Experts of a small language model.
Size: 8 layers, width 192, vocabulary 6467, 41.8M parameters.
Experts: 48 experts in each of 7 layers, 192 SwiGLU neurons an expert, 2 picks a token.
Training: a variant of Muon for the experts, 609M tokens.
Below are experts of layer 4 (counted from 0) of a mixture-of-experts language model. Rows are named down (a neuron's output weights, with its number) and show model dimensions 0-191. Each number is 128 + 24 x the weight over its row's rms, rounded and kept within 0 to 255.
Before each expert's rows: "comes before" lists some tokens at least twice as common just after its tokens as in all text. This comes from a sample of Wikipedia text that the model never trained on. Tokens count by the router's weight.

# expert 45
comes before: "|", " 0", "-", " 1", " ", " —"
down0 [101 134 147 103 121 133 136 114  77 115 149 117 140 172 112 138 137 140  95  98 148 126 119 148  92 107 169 152 123 143 177 131 115 135  97 127 142  93 159  91 131 145 144  95 113  99 137 127 177 134 162 124 104 143 173  77 136 117 129 100 109  94 115 105 112 112 131 158 133 169 146 144 148 120 128 122 120 136 130 143 131 100 136  96 156 142  90 130 133 140 154 101 119 105  91 165 103 126 121 105  92 154 155 147  98 161 105 118 138 107 124 130 116 151 142 113  74 163 155 190 150 178 112 134 162 111 134  72 126 166 127 108 119  72 128  95 152 165 157 110 147 163 106 135 155 101 149 114 134 128  77 123 123 162 161 141 115 115 157 113 133 110  84 104  98 119 151  89 126 141 122 131 104 173 114 143 151 143 116 139 112 142 143 115 126 172 114 123 124 150 147 141]
down1 [148  91 119 125 138 112 139 125 112  63 100  69 148  91 153 122 119 157 138 133 145 135 124 141 118 114 111 104 141 140 145  84 125 150  95 151 107 142 145 130 118 112  84 132 135 135 139 133 128 158 122 117 114 145 120 137 147 121 133 107 161 148 107 142 147 155 133 148  83 129 133 189 211 100 125 107 143 129 130 135 154 125  89 132 107 135 136 132 118 132 120 139 126 123 164 142  97 102 155 110 125 116 121 165 109  96 123 136 110 144 157 171 155 118  98 136 129 169 133 116 105 132 140 118 116 131 132 119 131 125  88 102  96 154 135 110  79 122 110 109 139  57 106 187 109 133 135 140 118 145 129 125 117 148 121  83 156  84 110 142 133 135 124 159 132 177 145 112 147 147 132 171 159 139 190 114 123 126 146 176 141 114 114 120  66 192 123 115 109 131 124 112]

# expert 34
comes before: " of", ",", ".", " and", " in", " for"
down7 [154 142 132 147  89 115 122 116 166 136 114 117  89 109 148 152 119  92 131 171 141  88 144 131 104 117 115 159 182 114 132 132 119  87 142 109 149 161 127 113 133 118 143 112 144  80 128 107  94 132  93  98 156 137  85 111 129 157 161  97 156  96 135 123 125 110 128 151 166 163 121 126  83 168  94 121 119 165 110 163 132 156 103 169 162 152 159 103  94 150 132 116 111 119 133 148 181 137 131 133 131 139 136  84 121 155 136 122 140 140 105 149 158 161 146  70 111 170  84 155 111 129 120 158 136 101 117 114 148 113 109 157 131 114 125 144 110 124 131 145 105 164 102 114  87 140 111 134 141 107 137  72 100 124 160 135 143 108 106 163  82 140 146 155 167 112 155 120 165 147 143 123 138 128 132  98 132 116 124 163  90 115 117 167 106 134 105 144 115 141  89  99]
down8 [129 161  99 126  97 157 119 158  89 138 107 114  96  88 101 140  96 182 168 135 106 145 138 121 147  87 123 105 128 139 156 140 141 121  98 156 112 136 151 132 133 125 115 134  92 162  95  87 103 138 122 160 135 118 144 148 110 157 137 125 132 120 117 127 104 152 144 102 131 103 169 128 118 159 124 122 160 136 145 132 127 176 108 162 134 119 117  93 105 129 155 123 163  82  87 123 134  87 180 145 125 152 113 125 128 110  75 128 106 115 131 142 135 140  98 130  99 134 158 120 137 117  99 118 151 131 104 138 127 114 136 142 162 140 126 121 168 125  87 138  93 162 146 128 107 116 134  59 164  94 154 129 143 111 154 142 152 164 154 191 141 134 106 148 171 134  92 150 134 159  84  87 127 129 121 123 116  71 142 124 144  97  96 173 117 122 149 150  94 122 130 146]

# expert 9
comes before: ":", " UTC", " Animalia", " C", " 1", " A"
down7 [139 102 115 178 124 110 106 146 192 116 133 101  78  78 123 151 134 137 137 136 129 108 118 153 106 106  89 119  88 129 128 142 143 137 115 131 143 127 113 136 138 144  98 116 150 111 147 107 117 149 119 120 129 112 117 111 132 111 133 110 195 131 153 136 111 134 138 151 142 124 133 154 112  76 134 128 139 159 156 130  92 170 104 129 110 134  86 135 133 133 154 148 118 143 102 142 142 182  69 128  84  85  86 181 155 119 148 153 126 147  90 140 104  89 168 145 133 117 171 125 133 110 130 139  94 148 122 134 143 143 152  81 118 111  95  99 120 134 116  99 146 166 117 122 100 114 167 129 183 146 118 133 158 141 173 145 100 134  76 143 129 124  86 133 145 171 121 128 127 126 112 141 105 140 137 158 156 131 177 139  95 118 155 133 137 139  93 129  97 131  95 109]
down8 [145 133  97  72 131 111  90 121 142 135 167 126 155  86 130 141 124 135 139 120 161 140 106 127 121 135 120 114 149 157 132 102 125 150 137 147 139 125 120 194 143 110 135  75 118 129 121 148 124 132 112 172 110 140 147 119 124 130 129 158 132 116 114 121  86  98 110 112 102 125 140 149 102 129 153 139 134 115  96 114 102  95  90 105 135 160 131 118 165 103 100 123 122 143 112 119 157  76 174 135  90  84 153 145 161  84 137 148 132 134 161 149 171 107 142 125 138 104  95 110  88 171  79 155 117  98  96 148 145 128 146 155 143 130 114 130 183 106 122 155 110  87 135 130 158 179 151 153 132 147 161 114 145 123 119 142 127 152 123 141  91 132 134 123 111  95 159 112 125 126  78 139 134 127 108 187  95 157 102 123  78 112 149 148 120 131 132 179 119 120 170 123]

# expert 30
comes before: "\n", " the", " The", " \"", " In", " It"
down1 [115 105 119 132 192 126  87 141 119 141 123 173 156 118 115 206 161 110 176 135 146 132 105 139 116 144 135 167 128 156 128  96 164 127 141 152 152 125  83 113 123 106  85  88 104 127 112 123 132 120 107 162 107 159 150 111 117 151 105 137 118 126 166  75 106 142 148  57 114 116 127 150 125 130 139  84 132 149 119 154 123 133  97 130 113 117 146 157 148 144 101 145 109 147  64 131 138 181  89 113 149  93 138 101 125 142 130 149 106  95 135 118 125 151 143 120 105 128 124 101 125 132 152 163 122 125 118 149 142 148 117 123 140 153 128 120 112  95 132 172 119  98 101 118 100 117 105 150 144 171 100 156 115 124 131 142 142  92 125 122 136 129 102 163  66 139  94 147 103 110 140 113 136 159 138 145 145 103 118 148 131  94 134 169 163 128  92 135 150  97 125 160]
down2 [131 155 146 136  95 145 100 147  67  95 173 134 183 109 160 170  96 122 147 136 125 124 124 156 178 135 111 122 115 104  96 146 140 131 135 120 100 125 150 101 116 146 130 106 109 163 104 127 107 106 150 113 118 100  79 112 120 161 146 181 115 100 133 157  84 114 144 111 107 121 126 161 138 168 148  75 108 139 147 137 154 130 123 127 105 131 123 106  92 104 129 141 104 154 145 142 160 134  92 152 135 159  74 124 143  87 162 153 158 115 124 136 139 126 135 109 146 142 134 134 134 112 156 133 130 157 115 114 152 114 142 120 108 154 147 161 106 136 127 127 108 106 111 160 182 104 143 108 120 146 123 163  84 119 142 166 121 121 134 161 135 118  87 148 158 100 106  96 135  99 129 152 155 142 134  79 107 108 187 130 118 108  75 164 105 122 103 102 110 139 124 155]

# expert 5
comes before: " |", "–", ";", " 0", "'s", "+"
down1 [148 176 143 127 133 144 119  93 145  74 107 109 104 116 158 104  96 122 142 150 122 152 117 144 137 129 128 143 134 131 140 106 132 129 128 144 128 111 111 151 173 140 143 109 154  82 102 104 121  93  97 119  93  89 105 129 120 112 164 112 138 122  89 171 137 139 140 125 142  71 162 124  82  97 142 130 104 113 137 107 101 141 102  82 112 135 138 119 142 152 132 162 158 100  92 150 111 121 111 124 150 124 114 165 119 138 169 114 136 190 134 140  85 146 136 147 162 101 147 145 141 151 117 127 170 150 111 156 122 113 128 126 105 173  89 116 142 163 137 140 179  93 146  90 109 105 110 122 128 132 138 177 122 107 156 114 154  76 169 109 182 112 138 126 105 161 148  98 129 132 144 106 114 119 158  86 111 155 115 144 106  95 114 185 155 134 137 125 124 135 131 126]
down2 [ 90 141 145  89 178 119 133 131 147 108 154 111 134 155  96 130 143 108 132 116 136 131 127 163 114 156 122 147 115 107 104 144 106 139  96 173 137 136 135  70 152 116 132  97 115 144 156 156 139 130 140 129 163 123 134 116 148 131 108 178 191 139 145 130 108 141 141 148 150 110 131 166 103 155 120 117 136 142 111 124  99 110 107 155 140 134 188 142 113  94 162 164 107 138 114 115 124 125  81 117 131  67 129 147 143 138 162 113 132 115  76 129 111 156  73 155 100  96  93 111 152 118 147  85  97 139 164 130 134 143  95 159 166 134 113 123 137 107 107 163 146 154 110 153 152 121 121 134 162 122  95 124 108  96 105 152 102 138 122 145  92 127  94 128 103 133 112 106 161 127 174 157 118 154 158 145 158 145 135  98  98  75 109 112 110 133  94  99 117 137 153 106]

# expert 10
comes before: " |", " ", ";", " 0", " —", " 1"
down0 [136 139 143 116 102 142 150 145 128 112 177 120 124  74 161 139 139 176 133 115 118 173  78 142 149  76 113 167  96 100 153 129 151 102 120  90  99 127 120 103 162 121  97 121 111 123 134  89 120 135  92 155 100 122 146 187 126 123 142 125 132 139 181 133 164 125 131 101  72 115 141 131 138 124 115 173 162 103 115 116 100  98 154 112 117 118 149 132 142 149 120 153 108 145 138 133 130 115 107  73 125 157 126 113 142 161 133 127 113 104 104 124 138 145 147 120 112 155 133 119 171 137 108 141 121 152 105 127 145 151 125 140  99 171  91 163 127 183 152 147 141 142  85 119 131 119 108 118 159  85 103 127 137 136 156 154 127 149 103 115 114 130 143 155  98  89 100 125 121 140 159 109 154 140 163  90 128  91 143 103 111 174 128 132 148 118  87  88 117 160 152  91]
down1 [157 139 102 119 116 125  85 117 102 112 114  92  81 113 142 128 113 126 104 109 143 131 162 121  86 164 112 161 143 149 102 140 114 108  91 116 100  98  89 147 126  96 114 158 164 122  95 103 142 102 160 205 110  98 109  97 111 137  96 155 135 122 131 131 159 183 160 144 180 152 132 126 143 121 120 132 143 127 109 133 134 163 126 119 140  91 103 144 105 176 137 134 151 135 137  70 137 137 129 140  99 121 133 116 175 170 124  96 140 137 160 117 157 121 147 128 157 123 139 126 157 119 149  92 146 137 142 133 133 131 132 119 174 122 127 124 117 107 168 148 123 140 134 137  83 127 125 141 128 144 144  97 143 155 130 106 103 122 123 130 168 165  65  80 139 126 122 120 128 135 118 179  85 143 129 123 115 124 147 193 155  90 111 115 101 128 130 102 118 124  88 150]

# expert 23
comes before: "\n", " the", " The", ")", " He", " In"
down0 [131 106 126 109 134 135 158 166 116 126 134 107 133 137 108 156 145 112  91 108 166 125 147 156  88  97 128 131 124 143 117 126 146 112 126 114 146 128 128 177 136 102  86 134 130 140 110 193 107 134 104 129 117 155  95 121 149 129 167 158 143 136 166 128 119 133 114 114 135 138 142 153  95 154 105 117 100 144 162 101 115 133 134 107  97 152  74 138 132 216 122 176 130 134 149  94 147 120 139 120 147 112 155 127 121 102 105 115 138 130 166 139 100  85  95 148 121 136 149 119 168 144  99  97 128  94 124 122 140 142 130 196  81 152 146 139 129  98 126  70 160 120  91 135 138 144 145 116 107 161 112 116 139 125 142 114 125 125 100 124 123 136 130 103 113 107 114 131 100 146 155 176 123 101 159 108 116 109 159 121 146 165 172 104 100 149 123  50 125 106 113 144]
down1 [114 107  84 137 167 108 179 120 148 105 151 130 101 128 154 133 102 100 145 129  97 158  97  91 140 127 127 141  96 167 107 123 101 117 106  95 110 166 124 118 137 148 176 156 120 130 126 137 176 143 103 128 141 150  84 102 164 138 137 113 127 162 167 138 121 167 128 136 109 131 156 119 113 165  83 129  54 137 134 126 153 145 137 125 108 135 144 174 150  84 138 116 112 139 129 133  99 149 133 165 146 112 120 178 161 125 116 176 121 153 135  99 133 149 127 144 116  97 169 157 106 157  84 168 134 106 136  93 136 133 132  75 154 125  88 129 144 148 105 111 124 152 106 147 148  95 144 112 102 136 103  86 127 100 146 132 104  86 106  98 110 128 159 119 122 118 119 165 114 133 126 142 167 170 119 127 142 143 109 132 139  91 135 127 112 153 108 140 121 103  86 117]

# expert 43
comes before: "|", "-", "\n", " ", " -", " Total"
down0 [127 124 151 110 105 109 126 170 160 162 117 130 162 135 117 129 168  98 109 118 101 125 116 103 159 171 102  94 107  68 118 136 115  89 128 153  88 102 175 127 118  86 121 134 126 111  98  97 143  95 112 138 140 139 158 114 133 132 156 116 120 115 162 136 105 139 109 106 169 116 118 135 135 161 113 114 114 128 138 133 120  98 200  87 117 145 170 107 104 117 138 131 145 141 142 105 161  89 182 178 125 138  74 122 120 143 133 108 149 136 122 127 106 157 134 156 142 102 148 121 112 159  93 134 137 127 144 127 119 131 102 143 100 155 138 116 127 119  89 139 133 123 119 142 142  74 100 142 135 124 174 127 124 168 175 132 112 124 166 117 121 141 112 136 157  98 191 130  93 160 136  80 137 145 109 168 108 129  91 156 120  99 110 147 153 118 155 109 118 118 151 139]
down1 [125 138 120 143 127 128 146 152 170 141 168 125 106 124 166  84 154 117 137 134 149 148 202 158  93 169 156 138 120 107 146 129 168 129 124 135 123 144 134 153 121 146 132 165 155 134 134 110 123 118 137 106  91 131 132 187 122 167 136 116 145  88 111  99  69 160 163 126 130  81 103 131 135 107 115 109 141 100  74 131 100 114 103 106 105 115 122 103 119 120 152 106  95 110 134 121 135 138 120 124 143 143  86 109 120 142 136  98 126 111 144 111 169 131 156 129 109 123 134 145  86 113 137 129  88 126 133 140  93 143 184 112 142 132 147  89 116 107 132 104 129 162 101 114 109 112 118 144 131 136 113 178 143 148 113  87 111 175 110 114 141 130 138 147 148 147 149 109  83 112 167 167 104  96 133 102 161 106 163 100 156 112  93 127 123 160 123 176  85 162 121 136]

# expert 13
comes before: " |", ",", "–", ".", "th", ")"
down1 [ 96 129 141  90 122 108 127 130 101 119  95 132 128 175 146 130 137 110 149 120 104 146  99 109 173  95 122 118 145 126 140 133 113 143 132 124  78 110 146 120 135 109 114 108  76 143 128 135 165 110 106 115 125 107 167 127 152 150 170  66 180 175 122 115 128 171 132 104 127 158  77 133 119 120 101 138 127 147 148 110 130 109 139 165 147  99  82 167 127 156 154 121 121 117 114 150  96 174 103 141 153 121 109 138 131 108 136 127  96 190 107 119 136 159 132 120 132 150  84 124 143  96 145 123 105 118 112 108 139 115 112 134 115 157 132 130 109  95 125  64 149 108 161 181 105 111 158 110 124 139 177 113 172 118 114 101 132 118 146 136 122 139 114 151 143 149 113 122 109 133 187 142 116 124 120 111 160  92 123 127 144 151 137 131 152 188 158 144  76 117 105 127]
down2 [126 142 103 162 133  46 123 127 148 158 152 109 148 168 127 148 121 118 132 137 109 123 113 122 137 107 148 125 124 156 165 168 151 135 136 143 105 152 146 131 154 191  97 144 138 111 115 117 129 159 103 131  96 151 137 161 117 124 102 138 132 159  98 108 117 122 149 128 133 158 116 117 195 123 110 124 143 110 145 106 141 129 115 134  94 179 131 138 116 148 138 135 158 123 204 123 106 129 157 104 113 111 149 112 167 158 163 129 119  93 133 136  95 114 127  86  96 107 142 101 144 149 102 123 114 117  89  93  92 159 155 158 138 148 130 107 123 131  93 152 139 130 101 174 141  89 111 120 122 108 113 123  99 132  71 120 111 156 107 120 139 106 158 119 167 100 113 108 139 130 125  73 109 185 133 121  87 100 129  96 145 126 110 124 119 148 143 149 144  81 147 118]

# expert 25
comes before: " |", " ", " 13", " 1", " 14", " 18"
down1 [164 137 145 132 137 108 193 148 108 127 116 146 150 118 146 134 142 145 134 112 147 124 161  82 142 104 112 128  81 140 123 110  97 146  88 111 113 103 154 124 169 150 127 164 135 139 120 102  97 116 137 160 149 161 135 109 143 120  96 117 125 109 102 124 101 128 137  88 131 175 132 132 130 127 187 101 138 146 172 141 137  82 131  85 127 164 139 123  98 166 136 135 100 170 112 120 161 131 138 115 152 149 146 106  33 163 166 117 101 118 141 153 118 100 153 103 134 110 132 159 138 157 120 125  75  93 121 106 122 171 132 142 134 138 153 158 124 130 144 148 101 132  98 151 148 119 124  67  94 107 128 143 104 112 132 129 159 105 127 110 113 129 116 140 166 133 162 154 123 120 171  86 122  95 120 121 127  98 116 123 138 148  83 118 135 107 147 105 113 107 145 141]
down2 [134 158 169 142 129 194 121 158 139 136 158 179 117 125 115 123 132 136 138 110 169 146 143 140 116 145 129 123 133 121 155 145  76 133 121 114  94 149 113 136 142 125 138 107 134  92 119 144  83 117 166 114 122 105 164  99 112 139 105 103  84  96 108 131 101 110 120 145 180 136 166 155 109 135 103 137 135 133 195 145 140 146 143 118 156 140 130 126 121 141  92 117 181 155 120 125 109 129 151 128 155  90 122 104 137 137 132 101 158 124 126 141 166 165  98 143 126  99 121 108 157  85 146 162 121  98 141  98 124 140 111 157 182 108 128 152 129 163 113 118 156 141 101  78 109 113 151 125 154 116  99 104 103 128 124 110 110 145 123  94 103 100  74 140 127 116 126  97 125 159 169 120  90 107 104 166 112  98 107 118  74 146 132 145 120 164 117 150 146 124 130  83]

# expert 47
comes before: ",", " |", " (", "'s", "k", ";"
down7 [130 165 144 155 145 105 117 142 147 123  93 124 109 156 149 146 163  85 171 137  84 117 143 130 142 173 134 148 172 145 109 172 122 149 122 108 171 134 121 126 150 124  72 134 138 128 136 109 149 103 137  94 142  98 153 130 109 159 134  91 138 102 125 133 116 128 129  76 127 129 154 155 136 172  93 145 155 140 119 116 157 172  92 140 111  95 161 133 138 129 144 107  74 156 101 137 132 129 161 123 144 107 152 153  88 142 114 166 104 118  74 112 144 115 131 154 142  76  99 112 119 132 144 123  87 143 117 114 130 145 172 112 105 121  99 145 126 123 136 111  87 170  98 118  96 122 104 107 132 119 125 109 153 113 148 149 165  92 108 111 131 137 108 138 105 163 139 121 134 138  90 129 157 137 100 124  92  73 151 102  95 159 142 147 168  93 136 162 140 134 136 107]
down8 [105 114 129 154 104 109 128 121 107 150 117 139 100  77 130 167 143 137 146 108 165 156 147 124 134 136 107 173 150 123  93 122  95 154  99 135 105 161  80 112 113 109 148 141 136 178 147 135 146 113 157 121 134 133 109 142 100  89 118 105 154  78 114 154 137 123 117 109 117 125  80 134 108 165 102 129 116 117 109 162 124 136 112 123 163 147 130 139 143 110 181 163 137 138 117 144 162  85 136 110 110  95 139 124 131 117 119 129 110 176 117 123 129 119 102 141 117 129 128 138  87 156 123 146 135 114 149  88  57 139 162 127 127 116 122 127 133 119  86 138 125 181 148 119 135 121 144 114 134 144 111  73 146 110  91  90  71 170 130 106 146 135 108 102 121 140 114 133 160 138 159 136 153 146 149 159 157  72 113 168 139 154 108 167 118 171 167 100 146 158 121 114]

# expert 42
comes before: "\n", "|", " |", " ", " 0", " W"
down0 [164 103 158 163 120 160  74 104 145 126 126 135 121 144 155 105 128 103 153 110  95 141 129 104 113 127 139 125 127 137 111 125 128 163 113 123 166 134 115  90 114 122  99 147 108 138 158 127 145 109 102 147 119  93 138 131 143 154 113 162 113 106 166 125 116 184 151 181 140 132 120 116 101  96 153 112 150 134 169 129 135 142 124  83 114 184 131 144 121 139  97 138  91 171 102 107 116 155 154 122  99 142 123 131 119 149 128 111  80 148 125 113 131  92  97 116 144 127 156 149 116 185 151 170 120 136 133 137 118 143 131 126 174 110  87 109 116 164 158 119 113  76 135 141 107 149 112  68 116 106 144 149 155 126 117 157  80 118 122 132 125 137 132 128 150 117 153 156  99  72 114 117 123 134  97 129 171 103 158 124 148 119 123 111 135 136 132  71 108 195  98 118]
down1 [138 126 129 109 139 128 121 156 134 117 119 104 121 121 115 127 125 184 118 116 152 123 150 139 112 133 115 123 130 160 134 113 136 132 105 113  80 111 142 122 109 154 116 110 141 124 163 170 114  90 144  68 100 115 140 105 142 116 150 160 170 155 155 163 168 151 166 202  90 116 154 140 157 109  99  95 144 110 123 168 121 140  88 155 124 157 105 122 128 130  91  96 150 136 149 112 121 118 107 136 109 124 163  68 114  88 129 102 149 122 114 113 148 161  99 142 142 134  84 111 171 158 161 141  92 153 106 157  78 111 158 143 147 122 101  99 106 122 118  91 119 101 142 155 172 114 106 102 129 133 130 134 115 131  97 155 141 144 161 137 125 146 123 100  80 146 143 119 154 112 104 105 159 151 111 150 126 138 129 151  93 127 155 125 131  82 137 138 110  91 151 174]